Weights of a small mixture-of-experts language model, trained from scratch on English Wikipedia.
Size: 13 layers, width 192, vocabulary 19607, 52M parameters.
Below are experts of layer 9 (counted from 0) of a mixture-of-experts language model. Rows are named router (the router's row for the expert), gate (a neuron's input weights, with its number), up (a neuron's input weights, with its number), down (a neuron's output weights, with its number) and show model dimensions 0-191. Each number is 128 + 24 x the weight over its row's rms, rounded and kept within 0 to 255.
After each expert's rows: a language model's description of what the expert responds to. This comes from a sample of Wikipedia text that the model never trained on.

# expert 45
router [130 109 105 120 149 150 131 149  98 108 122 119 120 113 140 108 105 138  91 123 124  97 128  97 130  95 153  87 138 154  89 111 120 136 108 127  99  68  94 145 115  75  92 105 137  96 162 102 110 120 114 106  81 188 119 150  93 142 100 145 143 113 106 119  84 155  93 153 122 101  91 157 154 144 173 138 144 107 167  81  74 122 136 102 101 105 128 123 114 147 145 140 138 109  89 139  80  91 110 138 109 110 132 103 111 131  99  98 111  73 110 153 122 150 118 138 135 185 145 103 157 148 131 172 152 148 104 153 163  90 145 102 140 157 151 114 149  93 131 154 113 129 137 120 142 113 149 122 146 101 114 131 141 123 127 154 118 107 109 109  95 124 160 119 123 114 179 114 114 101 133 132 141  89  81 146 134 127 133 118 111 127 111 129 116  91 122 118 125 112 113 108]
gate0 [ 84 162 105 132 100 167 114 169 100 115 136 112 134 153 139  85 129 143 110  82 108  95 127  99 128 116 135  98 122 148 116  75 100 117 137 137 129 159 125 150 114 103 163 134 130 125 112 119 105 126  71 145  74 136 135 144 177 132  67 135 156 144 150 114  81 147 112 160 132 136 128 146 149 125 109 167  94 107 134 131 128 145 123 135 124 137 145 118  97 158 119 162 159 125 137 132 118 168 113 148 125 126 163 105 108 133 129 163 122 118 124 155 102 145 124 161 111 167 152 156 142 144 145 139 109 164 121 159 123 138 107 122 111 157 107 125 131 151 106 168  72 148  76 126 125 119 115 108 146 150 110 111 132 141 100 158 135 121  47 104 103 112 120 133 129 111 121 138 187  86 155 130 117 121 112 137  88 126 135 110 113  95 121 105 103 117  92  83 150 130 102 164]
up0 [157 126 133 116 125  95 158  98 160 132 103 122 119 101 153 169 132 101 131 172 167 125 118 143 102 100 139 173 145 109 105 147 109 174 113 165 125  87 127 130 150 140 114 118 141 103 143 144 128 111 166 108 162 105 121 153  62 133 130 119 129 115  92 115 191 136  99 105  95 150 128  91 146 117 134  85 143 118 151 129 138 145 169 136 110 156 115  83 133 148 164 102 105 109 162 133 149 100 136 129 107 115 127 140 161 106 125 106 129 164 111 102 170 123 119 121 148  62 118 109 169  81 134 159 157 106 133 110 148 124 147 118 133  89 139 126 129 126 145  96 187 103 144 139 164 109 145 149 109  91 133 142 133 122 137  89 126 105 175 144 171 140 148 104 118 130 160 113 101 149 118 132 143 123 155 103 133 160 148 150 109 143  97 147 143 128 164 152 145 123 158 112]
down0 [124 142 121 135 129 133 158 154 109  77 112  70 101 157 141 141 146 132  92 152 120 133 123 101 149 164 155 133 136  86 108 116 123 125 130  99 182 102  84 125 138 167 121 141 169 124 156 145 148 114 143 140 181  66 141 128  98  60 109 116 118 148 103 124 115 115 130 133 133 165 147 134 118 127 132 121 146 135 102 169 119 146 184 131 110 158 103 125 145 111 130 114 185 128 152 106 148 151 146 139  79 101 139 150 118 120  95 133 120 172 119 142 124 107 149 149 112 159 109 111 181  97 106 127 135 114  80 117 147 137 146 136 106 133 121 126 141 134 116 116 180 100 113 140  94 116 157  91 115 159 138 140 100 115 143 105  91  98 159 142 124 147 118 118 121 143 137 151 157 140 138 129 150 124 135 148 132 178 146 127 130  97 125 123 106 145 111 130 179 133  74 177]
What it handles: Personal names. Given names and surnames of people, and place-name pieces, such as George Clinton, Thomas Hudson, John, Mc, -ville, -son.

# expert 48
router [168 142  86 102 158 146 143 157 115 115 107 132  91 132 155 113 122  99 109 125 143  97 106 125 151 124 145 106 109 126  96 109  91 172 112 149 112 102  85 142 104 106 102 107 195 123 165 107 112 131 119 108 119 146 103 132  99 142 116 137 123 126 122 130  97 136 107 151  81  88 111 144 155 136 132 119 109 119 136  97  80 140 152  83  98 103 137 138 107 120 149 153 150  84 113 124  83 107  85 164  91 113 160 131 117 112 128 101 130 125 101 164 114 172 104 159 167 154 162  91 149 156 152 135 129 124  90 141 130  95 131 124 171 143 183 122 173 114 144 151 120 154 146 127 132 121 147 111 151 101 167 114 156 130 138 123 121 119 102 113  92 112 148 100 102  73 147  92 114 126 164  91 148 111 129 147 120 147 159 136 100 108  93  98 125 120 105 124 130 111 128 119]
gate0 [142 151 115 107  93 188 147 136 154 136 136 137 157 167 107 116 131 120 103 123 146 138 106 103 148 146 156 143 112 140  94 125 156 141 105 151 110 133 123 103  98 130 176 106 179 109 125 104 102 112 142 119 154 135 166 121 102 122 119 127 151 137 103 141 181 152 104 126 129 163 184 118 126 111 148 131 111 151 121 157 149 138 184 125 117 147 153 145 138  99 122 145 153 123 152 130 103 107 148 144  43 102 145 109 136 134 129 143 129 102 132 183  73 109 103 144 135 102 143  91 138 144 129 156 138 124 106 137 133 159 122 146 145  67 154 161 126 121 123 108 116 138 152 128 143 105 119 146 170 105 133 133 127 113 128 130 115  91 170 150 125 106 175 155 113 189 140 124 126 135  51 132 166 152  65 119 118 125 126 103 106 127 145 118 131 134 144 142 127 118 122 127]
up0 [124 106 143 151 123 114  65 132 122 128 131 121  91  87 147 143 148 130  96 123  79 132 159 105 156  98 116 105 152 124 125 124 102 114 160 121 143 117 154 116 117 122 112 149 124 140 142 152 128 154  73 122 110 106  59 128 145 145 147 125 116 121 102 128 115 124 133 147 136 111  76 136 145 145 117  91 114 101 108 125 119 149  81 172 118 104  98 119 130 169 123 141 107 134  98 124 163 152  99 107 191 133 107 141 112 146 116  96 139 135  98 105 144 111 142 127 115 157 132 153 111 103 118  95 141 174 109 143 170  93 124  93 118 219 116 144 130 118 135 157 131 132 126 147 136 125 126  96 116 155 105 101 107 141 159 131 171 118  99 118 141 111 117 130 141  66 152 115 136 132 168  77 100  96 141 128 136  98 119 140 124 112 153 155 121 144  92 121 141 134 148  73]
down0 [ 87 119 132 169 116 116 117 139  87 129 102 110 114 142 126  94 166 141  80 156 145 110 105 168 116 146 118  99 118 141 144 126 101 123 139 105 103 117 113 169  85 126 125 129 158 118 132 115 124 155  94  96 120  80 121 116 131  88 152 145 154 112 136 135 141 129  81  93 107 132 113 173 130 100 136 138 134 141 169 121  89 105 192 132 113 103 105 144 107 117 126 129 146 180 131 137 134 117 126 117 183 142 142 123 117 128 119 113 122 103 171 150 115  95 119 133 100 164 121 154 121  96 134 137 135  82  90 115  94 138 122 124  85  99 138 155 147 139 139 114 110 130 124 154 115 105 143 174 187 125 140 124 136 126 111 116 133 127 125 182 129 126 139 100 140 149 151 178  86 110 143 144 118  72 164 169  96 121 118 147 152 128 153 101 160 132 138 128 103  67 157 133]
What it handles: Generic work nouns. Common nouns naming works, groups or documents after a or the, such as album, collection, report, series, book, role.

# expert 8
router [129 128  92 117 141 119 141 136  90  75 105 129 121 128 161 119 114 111  93 131 115  95  98 119 151  82 157 103 127 123  90 100  84 150 123 159 121  95 113 139  97 115 119  96 143  92 159 105 118 102 105 106  93 161  98 166 115 156  82 143 131 127  83 143  92 127  81 149 142 100  92 152 157 149 143 121 105 110 176 110 129 133 142 104 112 115 144 113  90 136 155 139 130 115  87 146 109 112 112 130 124 112 161 109  92 149 101  84 101 120  98 156 108 149 123 159 143 159 146 114 173 146 154 147 168 152 106 141 148  99 148 117 141 141 140 116 157 110 111 143 122 137 119 112 149 101 152  82 143 105 139 134 166 131 141 152 133 135 122  99 102  96 138 105 105  87 147 119 127 136 131 111 167 106 111 128  94 128 145 158 104  81 132  79 108 113 120 109 114 101 107  72]
gate0 [165 108 115 110 130 152 171 142 115 121 115  99  96 128  80 144 152 129 103 141 122 151 122 155 126 140 132 160 130 146 115 139  94 116 140 160 136 118 174 120 151 112 109 157 116  96 173 119 140 127  96 165 133 159 112 138 126 180 171 140 117 112 133 131 152 126 152 117 107 123 126 137  80 149 152 143 131 121 139 117 109 119 150 161 168 121 127  74 134 160 133 119 157 170  75 120 108  98 138 158 106 132 153 159 136 121 127 111 128 118 152 132 131 166 124 117 136 159  93 143 123 133 131 128 116 165 120 156 115  91 139 119 133 149 190 136 137  87  53 120  91 143 148 120 139 108 176 121 168 161 134 101 136 145 153 136 109 118 140 130 201  68 124  97 134 106 118 139 129 111 115 113 184  94 101 159 131 103 120 124 132 102  98 127 118  98 142 150 126 124 159 158]
up0 [133  86 144 130 104 176 178 117 128 131 131 119 107 138 120 160 142 131 114 133 103 159 143 115 108 143 143 176 147 125 124 146  94 105 149 131 126 103 136 108 157 139 117 131 117 108 126 130 165 121 100 176 135 130 161 152 137 179 172 166 121 126 127 150 154 135 138 111 136 131 101 108  80 144 123 134 156 106 130 106 137 101 110 147 161  90  99 113 118 132 130 128 165 144  86 105 136 105 153 121 126 150 174 197 125 139 129 120 128 108 169 114 135 117 135 110 133 121 102 138 123 105 125 108 116 174 138 127 105  94 148 129 111 147 214 134 162 130  57 114 122 118 148 129 153 108 153 103 143 155 140 140 145 130 146 145  98 150 154 149 184 105  81 103 158 138 107 104 126 104  90 126 134  95 120 160 173  87 129 101 133 136 133 155  93  99 149 122 112 146 157 139]
down0 [114 163 103 116 122 111  98 126 115 165 100  74  98 142 159 135 112 157 141 108 144 108 140 155 133 101  95 126 104 177 150 118 135 127 104 141 116 176 151 146 122 135 108  98 104 112 111  96  96 171 129 113  91 101  98 148 109 105  93 130 142  85 150  88 145 170 110 137 110 142 130 113 124 111 150 136 168 138 176 134  90 131 124 146 101 122 135 117 125 132 155 132 135  68 146 142 139 119 104 158 139 165  83 127 132  74 118 150  90 140 113 185 106 152 120 123 149 151 132 115 155 110 141 161 147 126 129 142  82 106 153 121  85 145 126 141 120 132 132 101 166 120 135 127 103 167 103 142 112 121 141 103 100 170 123  96 150 116 166 156  97 163  81 128 165 133 107 155 126 115 131 173 149  90 135 144 105 134 110 131 121 130 107 145 102 171 108 146 117 152 126  98]
What it handles: Space before table numbers. Bare space tokens inside pipe- or semicolon-separated stats tables, just before a number or an empty cell, also after colons in infoboxes.

# expert 33
router [133 103  88 113 123 166 130 169  82 107  95 105 101 107 158 115 119 114 108 112 130 101 116  93 135 129 135 126 105 145  99 124  87 155 109 162 118  82  94 130 111  92 119 112 149 110 137 112 123 148 105  96  88 167 146 160 116 157  94 133 148 135  96 127 102 151  84 136 123 123  98 157 157 133 163 131 100 136 159 118 113 121 136 105  87 119 130 116 122 172 166 161 121 112 124 154 104 106 103 153 103  93 143 118 121 116 128 120 103 108 118 152 112 133 129 135 135 167 143  88 178 155 132 178 149 153  98 147 151 128 158  74 172 139 156 133 142 113 151 143 117 138 121 111 164  89 149  84 154 100 140 148 154 102 125 135 137 136 108 115  86 112 136 121 108 114 182 104 127 106 138 123 150  92 114 127 120 136 159 127 101 128  75 107 105 115 135  73 135 101 114 108]
gate0 [153 122 141 143 138 110 143 159 136  92 145 146 122 132  96 125 129 169 153 143  78 176 150 115 124 127 139  70 126 192 117 121 149 108  86 118  97 100 128 135 128 111 131 128 173 133 143 102 143 163 135 118 121 139 144 129 135 144 131 153  95 113  97 119 105 129 118 142 115 108 122 150 120 140 141 139 134 140 144 120  80  87 145  97 138 145 105 133 135 129 136 197 119 147  86 126 134 146 149 121 126 133 109  83 138 135 109 140 116 112 121 109 166  76 162  98 105 126 118 160 123 139 151 156 179 130  92 127  84  77 137 170 144 169 156  98 137  95 115 148 107 129 153 128 138  82 126 137  99 131 121 115  81 149 126 120 137 116 147 133 106  88 161 105 143 141 176 137 182 129 153 102 149 161 108 119 137 111  68 130 151 149 140 164 111 145 104 134 163  95 140 124]
up0 [141 142 124 102 161 150 116 110 102  90 120 128  60 139 129  90 130  96 114 143 113 124 131 131 136 113 172 106 173 205 127 119 162 138 129 125 125  83 101 124 130 109 130 139 113 127 141  98 121 155 154 156 137 157 146 122 142 157 136 172 116 118 114 153 145 160 110 134 169 141 138 110 227 135 145 115  83 137 164 127 121 106 129 135 169 154 151  97 106 116 149 144 154 135 178 112 140 141 141  77 102 168 117 162 164 153 116  60 140 115 142 121 130  90 109 107 125 156 136 131 118 134 125 110 113 146  65 131 160  97 125 134 124 126 103 120 126  94 134 126 104 133 116  92 130  98  98 146 118 120 127 115 119 130 135 126 110 154  98 102 146 114 133 107 131 116 151 167 117 106 143 119 169 143 124 111 147 137 130 131 148 120 118 108 125 120 104 119 194 147 121 139]
down0 [134 127 109 147 131 130 131  95 163 144 154 124 172 132 150 134 160 117 127 112 151 111 142 103 129 107 143 121 110 101 139 158 116  81 112 153 142 101 138 161  97 156 102 122  90 102 128 119 132 126 149 134  93 134  70  94 125 114 140 109 126 139  89 128 114 155 151  87 112 112 134 123  80 108  92 162 122  70 133 103 103 175 134 131 109 107 114 155 142 111 137 164 137  92 153 105 134 115 114 163 148 154 189  78  89  95 148 119 144 166 115 163 103 132 124  85 144 117 114 146 110 124  98 117  98 102 148  98 138 164 123 111 148 108 123 105 121 178 113 153 108 152 127 137 114 143 100  92 153 167 158 131 164 157 133 151 146 160 158 143 127 140 120 104 104  97 143 139 104 111  76 140 123 161 154 130 118 112 133 114  92 107 113 122 144 148 104 146  67 124 148 128]
What it handles: Table header cells. Column headers and first cells of wiki tables, such as Name, Season, Candidate, Date, Votes, plus given names like John and William.

# expert 17
router [148 142 122 106 128 125 172 153 125  77 124 114 138 119 151 111 108  97 111 141 108  74 108  89 141 105 154  99  97 153  81 110  80 155 111 150 107  89  81 125  98 114 110 142 145  93 152 115 129  95 104 103  90 139 106 144 127 131 105 140 157 102 104 131  77 154 124 166 104 120 119 138 135 145 152 119 111 127 152 114 111 129 153  81 101 100 155 120 122 125 162 127 128  87 102 146  83 112  97 132 109 110 130 130 114 137 125 105 107 134 122 158 132 117 111 170 181 145 174 136 135 153 164 146 154 156 115 152 130 112 142 110 147 144 153 119 134 134 129 160 113 146 113 118 148 106 129  76 154 112 148 103 151 123 160 104  95  82 105 117 108  98 168 117 125  69 113 122 151 144 127 126 150 105 105 181 110 133 174 143 106 120  98 102 127 112 107 104 129 133 104  97]
gate0 [100 141 144 155  92 107 188 145 173 122 116 145 123 160 133 123 102  40 116 148 166 100 170 133 138 134 136  96 128 136 121 139 163 154  79 131 120 127 111  93 104 114 101 141  86 135 130 113 152 100 149 112 135 162  96 145 157 161  89  98 148 135  88 110 152  91 124 105  93 138 133  87  76 122 150 133 127 140 120 114 142 127 153 142 120  90 145 111 118 164 141 126 154 138 137 114 119  86  91 103 145 127 129 130  81 164  92 113 115 134 123 146  94 128 140 116 127 130 123 141 101 126 153 103 131 144 135 123 149 156 144 139 107 166  89 125 130 132 170 126 142 121 150 114 143 145  94 116 160 113 121  83 143 101 148 104 128 134 110 148 136 109 120 181 157 112 115 125 161 142 104 115 137 136 136 200 121  84 113 131 183 115 141 122 118 115 114 119 109 119 156 113]
up0 [120 110 143 112  97 111  83 126 112 158 138 121 106 138 132 162 143 112 112 130  83 148 105 116  95 129  79 159 154 125 146 174 123 127 142 128 150 133 156 196 127 124 143 113 134 161 121 174  87 201 138 138 155 138 111  78  94 133 119 136  73  93 160 160 143 166 130 149 151 137 115 113 137 105 101 159 144 125 133 117 123 157 135 170 118 130 116 133 120  92 163 110 103  96 121 140 102 118 184 152 121 148 117 138 185  84 103 134 129 105 126  91 137 136 115 118  94 132 101 134 134 120 102 109 134  85 139 117 115 102 114 144 130 126 119 131 129 142  73 127  92  93 126 143 119 130 119 159 134 169 112 124 115 110  80 143 161 115 158 145 142 173 110 108  98 151 139 139  99 129 116 137 119 142 124  91 143 157 116 168 103 124 167 123 103 124 132 144 136 162 121 156]
down0 [112 118 208 151  95 129 135 135 132 133 124 127 125  97 119 152 117 112 157 141 157  88 126 111 130 144 154 108 138 119  88 164 149 158 124 147  92 126 113  90 133 149 108 176 138  96 123 118 133 141 119 109 121 160 131 153 121 151 132  95 192 141 115 109 168 123 116 111 130 116 127 113 152 123 145 150  97 138 147 130 135 128 144 115 149  81 144 153 152 137 136 135 160 130 122 126 118 149 108 106 123  94 140  84 115 169 145 134 119 172 116 182 135 111 158 133 149 143 151 124 110 120 123 104 105 165 144 160 104 127 126 100 101 145 129 115  93 119 140 127 128 161 148 130 153 126  94  78 126 119 127 124 118  78  90 103 126 190 160 145 135  91 161 165 165 125  66 128 150 127 125 116 136 130 131 155  94 102 103 112 115  40 121 126 153 135 112 156 117 120 107  98]
What it handles: Technical prose words. Copulas (is, was, be) and word starts in explanatory scientific or technical prose, e.g. sliding, mediated, deficits, process, system.

# expert 61
router [121 110  89 114 137 147 139 149 105 138  90 112 124 110 188 103 109  99 103 101 107  83 100 104 142 126 123  98 130 150  91 119 110 148 103 156 116  77 104 121 128 114 107  84 137  96 150 116 100 104 102 126  59 151 110 149 101 133 107 142 128  98 109 126  90 158 105 147 113 108 132 142 143 144 183 139  96 107 159 103 117 141 136 118 106 117 142  90  91 135 157 151 157  80 138 141 102 112 115 162  91 106 121 126 112 123 117  94 110 118 138 168 119 178 108 148 131 177 154 105 167 150 123 167 155 157 111 152 138 136 132  89 137 132 149 151 127 119 136 127 115 147 126 115 135 112 137 106 166 133 113 119 160 123 152 158 113  84 130 116 145 111 149 117 100  75 166 109 103 127 122 111 143 112 120 144 103 162 140 146  93  94  88 105  97 119 126 103 159  96 119 107]
gate0 [173 135 126 135 116 136 106 148 129 156 121 137 130 155 120 141 113  87 130  89 133 139 120 105 139 116 135 122 140 126 110 133 136 101 110 118 149 147 121 133 139 129 121  97 131 136 134  99 154  88 136 110 107 136 129  99 114 111 135 113 138 123 118 134 125  87 129  88 138 106 155 168 124 158 169 163 153  86 133 141 137 132 117 147 112 113 116 164 156 126 135 166 140 127  83 126 120 143 128  92 161 100  83 149 151 114 157 106 137 103 166 159 173 138 138 111 125 123 151 149 138 100 161 180 145  62 142  82 108 136 119 101 151 134 118 122 124 158 121 161  91 123  91 130 133  71 163 173 135 159 129 127 120 187 105  61  70 142 149  99 109 137 139 194 131 145 125 152 164 145 126  98 114 131 115 115 156 154 149 100 136 156 111 100 129 125  84 115 159 128 157 148]
up0 [ 83 108 110 122 126 139 140 118  96  88 141 125 112  77 129 161 156 152 139 149 173 118 122 120  75 131 113 138 102 133 132 125 101 170 152 145 101  99 121 144 130  92 142 116 121 103 112 116  99 155 131 125 145 166 120 161 128 149 118 146 129 156 132 153 108 153 130 143 123 127 141 116 113 116  88 134 106 157 119 135 108 125 145 149 118 113 110 119 120 141 127  91 116  82 150 150 130 112 107 142 106  90 158 101 109 173  87 154 107 123  97 118  77  98 112 145 123 142 127 122 138 131 101 148 134 183 109 171 121  61 130 181 104 105 134 136 134  83 118 133 172 130 165 136 114 151 103  95 113 105 148 164 137 108 148 157 196 121 122 180 121 118 138  82 110 122 122  90 119 107 135 144 135  90 143 118 110 110 146 177  97  95 129 135 134 166 159 129 115 158 101 130]
down0 [104 123  97 140 135  98 124 168 106 164 112 152 145  82 122 113 133 119  76 133 103 135 153 122  99 155 133  92 167 126  92  89 155 104 164 144 113  84  95 147 146 141 122 106 148 119 138 138 111 110 162 144 128  88 139 119 107 153 111 113 103 141 115 121 173 121 122 108 142  94 123 127 115 111 136 135 144 117 118 162 148 132 118 174 149 139 156 186 133 115 143 152 158 108 148 115  79 157 139 132  99  90  84 153 100  94 100 171 130 169 170 166 155 139 167 141 168 170  81 126  98  62 154 141 107 112 123 128 139 126 126  97 112 144 108 126 112 128 109 107  80 124 138 134 146 109 149 144 125 144 115 109 153  94 146 128 137 158 105 136 138 120 128 123 125 150 163 149 112 108  91 130 105 104 177 108 117 160 154 136 111 162 133  91 103 139 121 126 120 137 155 129]
What it handles: Function words in titles/tables. Prepositions and connectors inside titles and table cells, such as of, by, to, in, behind, featuring, and country codes JPN, ENG.

# expert 38
router [147 128  80 101 138 148 137 167  99 114  96 112 125 105 149 123 129  90 123 113 112 107  96  96 122 105 166 115 103 155  94 111  74 151  95 129  94 115  95 139  99  94 116  99 154 111 174 114 117 106 100 116  94 141 134 159  98 137 114 125 143  78  96 120  92 137 120 137 139 113 100 136 162 175 158 135 107 118 153 111 108 108 128 116  84 105 162 110 110 129 154 158 149 108 110 134  99 105 125 148 102 109 148 120 118 121 139 109  95 130 126 149 120 139 122 153 130 170 145 104 149 161 151 160 153 122  94 124 156 102 146 118 152 124 165 122 141 105 125 157  96 145 110 109 167  77 152 119 149 103 146 136 130 150 174 142 119  86 111  90 104  89 142 111 108 121 159 122 150 144 144 109 152 115  96 167 136 141 172 147 124 107  67  96 109 118 100  95 137 116 118 100]
gate0 [150 115 159 125  84  97 172  93 122  89 164  53 162 123 138 142 147 174 107  95 110 133 136 108 123 117 137 164  96 123 116 113 133 133 143 142 126 107 127 144 120  89  95 149 103 120 134 133 134 144 187 134 146 108 104 172 109 100 164 116 124  92 143 109 146 150 135 135 174 104 152 154 105  97 171 109 142  92 161 141 138 141 155 145 147 150 191 104 143 121  88 104  98 124 147  79 117 120 130 109 140 108 129  94 109 146 144  99 139 125 119 129 160 137 125 111 126 112 130  93 142 127  91 136 139 137 127 127 135 112 149 102 141 101 165 118 111 151 141  37  90 120 106 158 126 129  93 138 150 104 138 124 100 128 114 131 109 140 136 100 157 115 119 130 154 138 166 144 126 111 114 112 137 124 106 103 142 129 127  83 162 110 170 127 117 112 139 125  96 139 113  86]
up0 [106 125 114 152 138 218 156 159 101 148 118 157  93 168 127 101 121  50 160 142 113  85 131 135 129 125 118 112 126 124 103 120 103  99 168 154 126 129  84 113 124 148 159 138 151 142 127 147  93 110 105 109 107  67 130 115 177 149 101 117 130 150 119  92 113 125 128 125  88 118 138 134 105 168 115 114 103 147 120  90 114 172 155 117 104  96 130 139  98 143 169 112 170  90 101 171 121 144 133 103  96 169 128 183 150 117 110 150 140 149 118 126  95 108 119 147 106 123 131 122 130 136 125 138 147 123 138 126  98 134 105  89 114 141 109  97 141 144 138 138 151 132 130 125 109 167 139 118 120 145 100 140 129 105 102 127 136 124 131 140  90 131 104 145 120 100  85 106 133 131 161  92 121  99 122 146 133 115 142 150  86 176  82 151 152 132 157 120 151 124 125 153]
down0 [146 120 137 134 142 107  82 102 124 131 141  97 194 109  94  86 146 127 135 119 111 159 133 171 147 161 133  76 144 138 129 119 121 103 148 133 111 124 111 163 140 140 163 177 118 103 108 107 150 130 108 118 148 100 138  96 127 147 123 172  75 111 134 125 118 125 152  93 122 112 183 149 123 119 116 126 124 130 158  95 120 141 147 130 114 115 125  77 134 132 140  96 107 135 184  87 114 152 125 126 139 163  86 159 115 174 100 149 141 125 125 132 115 121 112 121 175 103 122 106  96 117 139 109 142 136 121 135 162 110 134 165 133 130 144 126 141 131 143 106 134 100 143 129 145 127 118 126 114 156 129 109 144 121 102 128 161 124 132 115 145 123 107 129 166 168 149 129 121 134 101 115 133 110 145 151 133 117 149 126 163 255 164 136 124 123 115 121 132 141 144 127]
What it handles: Word-initial capitals, names. Opening capital letters or first syllables of proper names and acronyms, often after a parenthesis or quote, e.g. K(M), Mah, Kal, Dev.

# expert 9
router [147 153  94  95 158 141 121 135 125 114 120 123 133  94 166 118 128 114 100 134  96  91 106 108 128 112 154 121 142 129 108  82 117 119 104 135 123 110 112 163  86  87  81  80 151 101 174 125  98 131  91  68  99 127 120 144 118 141  76 132 125 118  92  94 104 151  88 130 119  87  92 148 154 155 145 129 112 126 175 106 124 114 151 116  83 143 164 123 120 142 174 146 142  91 125 135 105 118 102 142  99 102 144 109 112 125 100 112 107 117 105 153 135 156 106 182 136 158 155 104 151 119 121 157 156 116 124 147 157 128 151 104 161 154 138 124 148 115 119 153  90 142 130 128 156  95 136 119 142 123 141 133 166 153 143 156 134 125 107 123 105  97 131  95 108 108 160  99 115 144 130 137 144  96 110 132  98 152 144 127 110  95 136 117 120  78 123  80 118  82  84 102]
gate0 [118  94 115 110 134 142 113 133  81 130 106 111 160 123 164 108 122  93 128 136 122 124 111 130 104 128 115 121 139 134  88  89 144 120 147 124 133 122 143 133 129 101 108  95 112 143 112 126  91 127 124 143 117 148 115 186  86 121  83 128 116 139 144 123  82 135 114  83 141 118 137 140 188  87 138  98 109  76 155 127 133 184 173 132 104 124  99 152 104 109 101 169 107  63 128 162 144 121 127 120 121 135 148  97 109 135  44 111 112  99 154 137 117 144 120 194 122 195  92 126 135 147 118 140 140 100 135 141 116 130 151 142 113 144 144 113 164 149 118 137 119 154 141 101 118  98 151 148 143 117  89 138 143  93 129 135 120 132 100 145 109 117 163 142 106 133 121 113 123 126 107 163  78 140 104 120 129 166 120 109 130 139 151 114  89  85 165 115 124 108 114 124]
up0 [126 154 149 114 156  92 141 141 137 128 101 171 143 152  86 174 106 181 122 120 138 161 137 114 173 113 126 116 118 115 102 163 128 138 109 128 117 112 130 140  91 145 142 143 108 115 139 125 189 131  93 133  89 140 139 104 133 127 172 154 135 113 133 131 197 106 121 125 142 156 150 131  92 114 121 165 154 167 118 155 131 135 115 116 129 114 156 104 112 130 153 108  85 165 138 135 107 143 113 134 140 119 121 111 156 110 215 126 122 163 112 138 122 106 118  52 143  96 108 124 126  97 148 122 133 150 127 114 145  86 131  99 128 127 128 127  80 131 163 109 123 100  69 113 113 134 152 140  67 133 152 112 123 141 107 123 162 142 115 107 149 169 101 110 119 125 116 155 109 139 150  87 145 152 151 137 133  95  93 153 122 128 104 138 135 163 103 135 161 132 140 144]
down0 [134 176 159 144 120 131 158 146 135  68  50 156 166 120 141 113 121 115  65 144  99 138 144 136  86  98 137 146 150 142 143 132 115 135 124 107 144 119  68 101 141 100 127 138 157 125 117 153 121 150 148 124 108  94  96 149 127 105 111 102 142 170 109 159 121  88 115 108 117  89 143 143 112 146  76 145 113 147 146 132  96 146 124 159 124 167 121 116 129 118 113 130 117 123 131  80 111 145  82 112 101 122 168  92 116 119 130 138 138 109 139 137 144 124 121 117 154 136 147  94 144 119 124  93 125 119 117 127 115 123 135 109 125  79 148 137 118 167 142 181 137 127  76 125 151 195  76 121 155 115 108 120 173 147 143 133 125 147 123 118 142 138 130 133 160 139 151 124 112 113 115 133  83 105 120 122  78 106  95 107 107 161 122 137 129 115 138 101 165 138 158  97]
What it handles: Dates and months. Month names and day numbers in dates after on or in, such as On November 30, plus sentence-opening After or During.

# expert 50
router [147 150  86 106 155 138 155 148  94 120  88 105  95 138 141 123 128 102  98 129 138  98 111 118 137 128 146 109 108 142  81  94  92 158 101 138 123 100 110 122  86 124 100 105 184 133 165 111  99 115 125 110 109 126  91 137 100 137 103 138 123 131  92 112 102 149 112 142  84  78  96 148 144 144 146 113 109 104 151  88  97 147 145 122 123 111 146 100 106 141 156 145 134 105 110 148 105 108  94 169  90 102 153 142 110  98 130 112 113  99 113 155 109 153 124 169 168 160 161  99 131 149 153 133 116 110  94 158 144  99 146 120 165 163 178 110 165 108 150 159 130 149 145 116 140 131 139 119 161 114 159 114 151 146 135 141 132 120 109 119 107 118 155  96 109  73 142  81 119 112 151 131 153 128 120 162  86 152 158 131 101 123 109  86 115 119 117 109 120  82 107 113]
gate0 [122 150 103  92 155 106 132 178 164 132 110 124 133 123 109 140 139  95 108 170 120 142 139 143 104 135 150 155 139 129 165 127 148 130 139 115 157 134 143 126 123 106 116 143 148  93 163 167 117 149 142 131 129 129 103  98  76 140 100 129 123 119  99 126  80 128 149 139 130 120 142 125 111 155 104 173 115 134 131 121  85 146 118 172 184 161 159  95 157 149 128  99 111 107  98 129 120 162 105 113 122 136 164 110 113 178 145 110 116 174 152 149 171 137 164  93 133 122 120 116 155 186  90 136 101 155 102 117 143 127 111 122 149 115  95  72 146 133 145 133 140 135 146  92 131 156 105 106 102 181  93 151 123 140 128 190 111 143 104 120 147 111  94 138 148  92  97 123 121 120 102 142  92 155 102 123 184 134 128 111 139 116 143  95 109 141  98 140 131 104  97 110]
up0 [153 121 113  74 154 127 124 153 138 157 116 135  83 170 114 159 154 123  72 124 127 108 127 136 132 137 141 155 105 133 136 181 106 131 138 110 157 119 146 106  79 144 100 115 161 114 153 125 102 100 131 121 151 172  54  96 129 107 111 126 163 107 103 125 138 134 159 109  94 131 132  96 101 107 133 171 114 128 107  94 135 121 109 169 133 120 163 100 138 143 148 133 153 105 135 116 122 174 158  95  95 134 137 104 122 134 151 136  98 151 136 135 112 136 145 124 149 106 142 120 135 156 170 151 117 128  93 113  92  74 102 107 141 130  60 108 121 122 148 150 144 136 129 107 141 162 141  92 124 118 142 143  73 155 179 142 124 135 136 143 132 134 125 152 160 111  86 100 108  89 127 149 111 130 121 145 123 108 167  82 146 117 125  77 135 151 101 140 137 128 107 113]
down0 [130 107 199  80 123 108 126 126 148 133  83 108 132 125 130 136 134 110 153 133 163 102 179 163 120 146  88 183  78 100 128 116 127 120 123 149 138 162 125 120 122 140 120 152 138 155  93 131 143 148 136 171 126 109 141 140 163 100 135 125  74 160 139 111 112  74 140 104 132 124  90 119 117 158 115  79 111 134  97 156 151 107 121  91 124  99 102 146 110  96 135 138 161 163 102 100 128  89 115 152 164 140  99 142 120 104 106 120 138 132 123 141 132 133 153 165 141 103 111 131  86 124 138 134 145 124 124 115 118 193 124 158 133 139 139 154  82 126 128 135 114 116 113 109 152 102 130 153 135 141 120 109 159  84 112  92 101  77 128 113  73 162 147 125  92 103 126 167 146 106 120 121 132 136 124 123 120  78 139 136 134 145 132 182 125 118 149  98 103 145 127 143]
What it handles: Common concrete nouns. Ordinary nouns, or their final word pieces, ending a noun phrase after the/his/a, e.g. site, area, town, station, border, facade.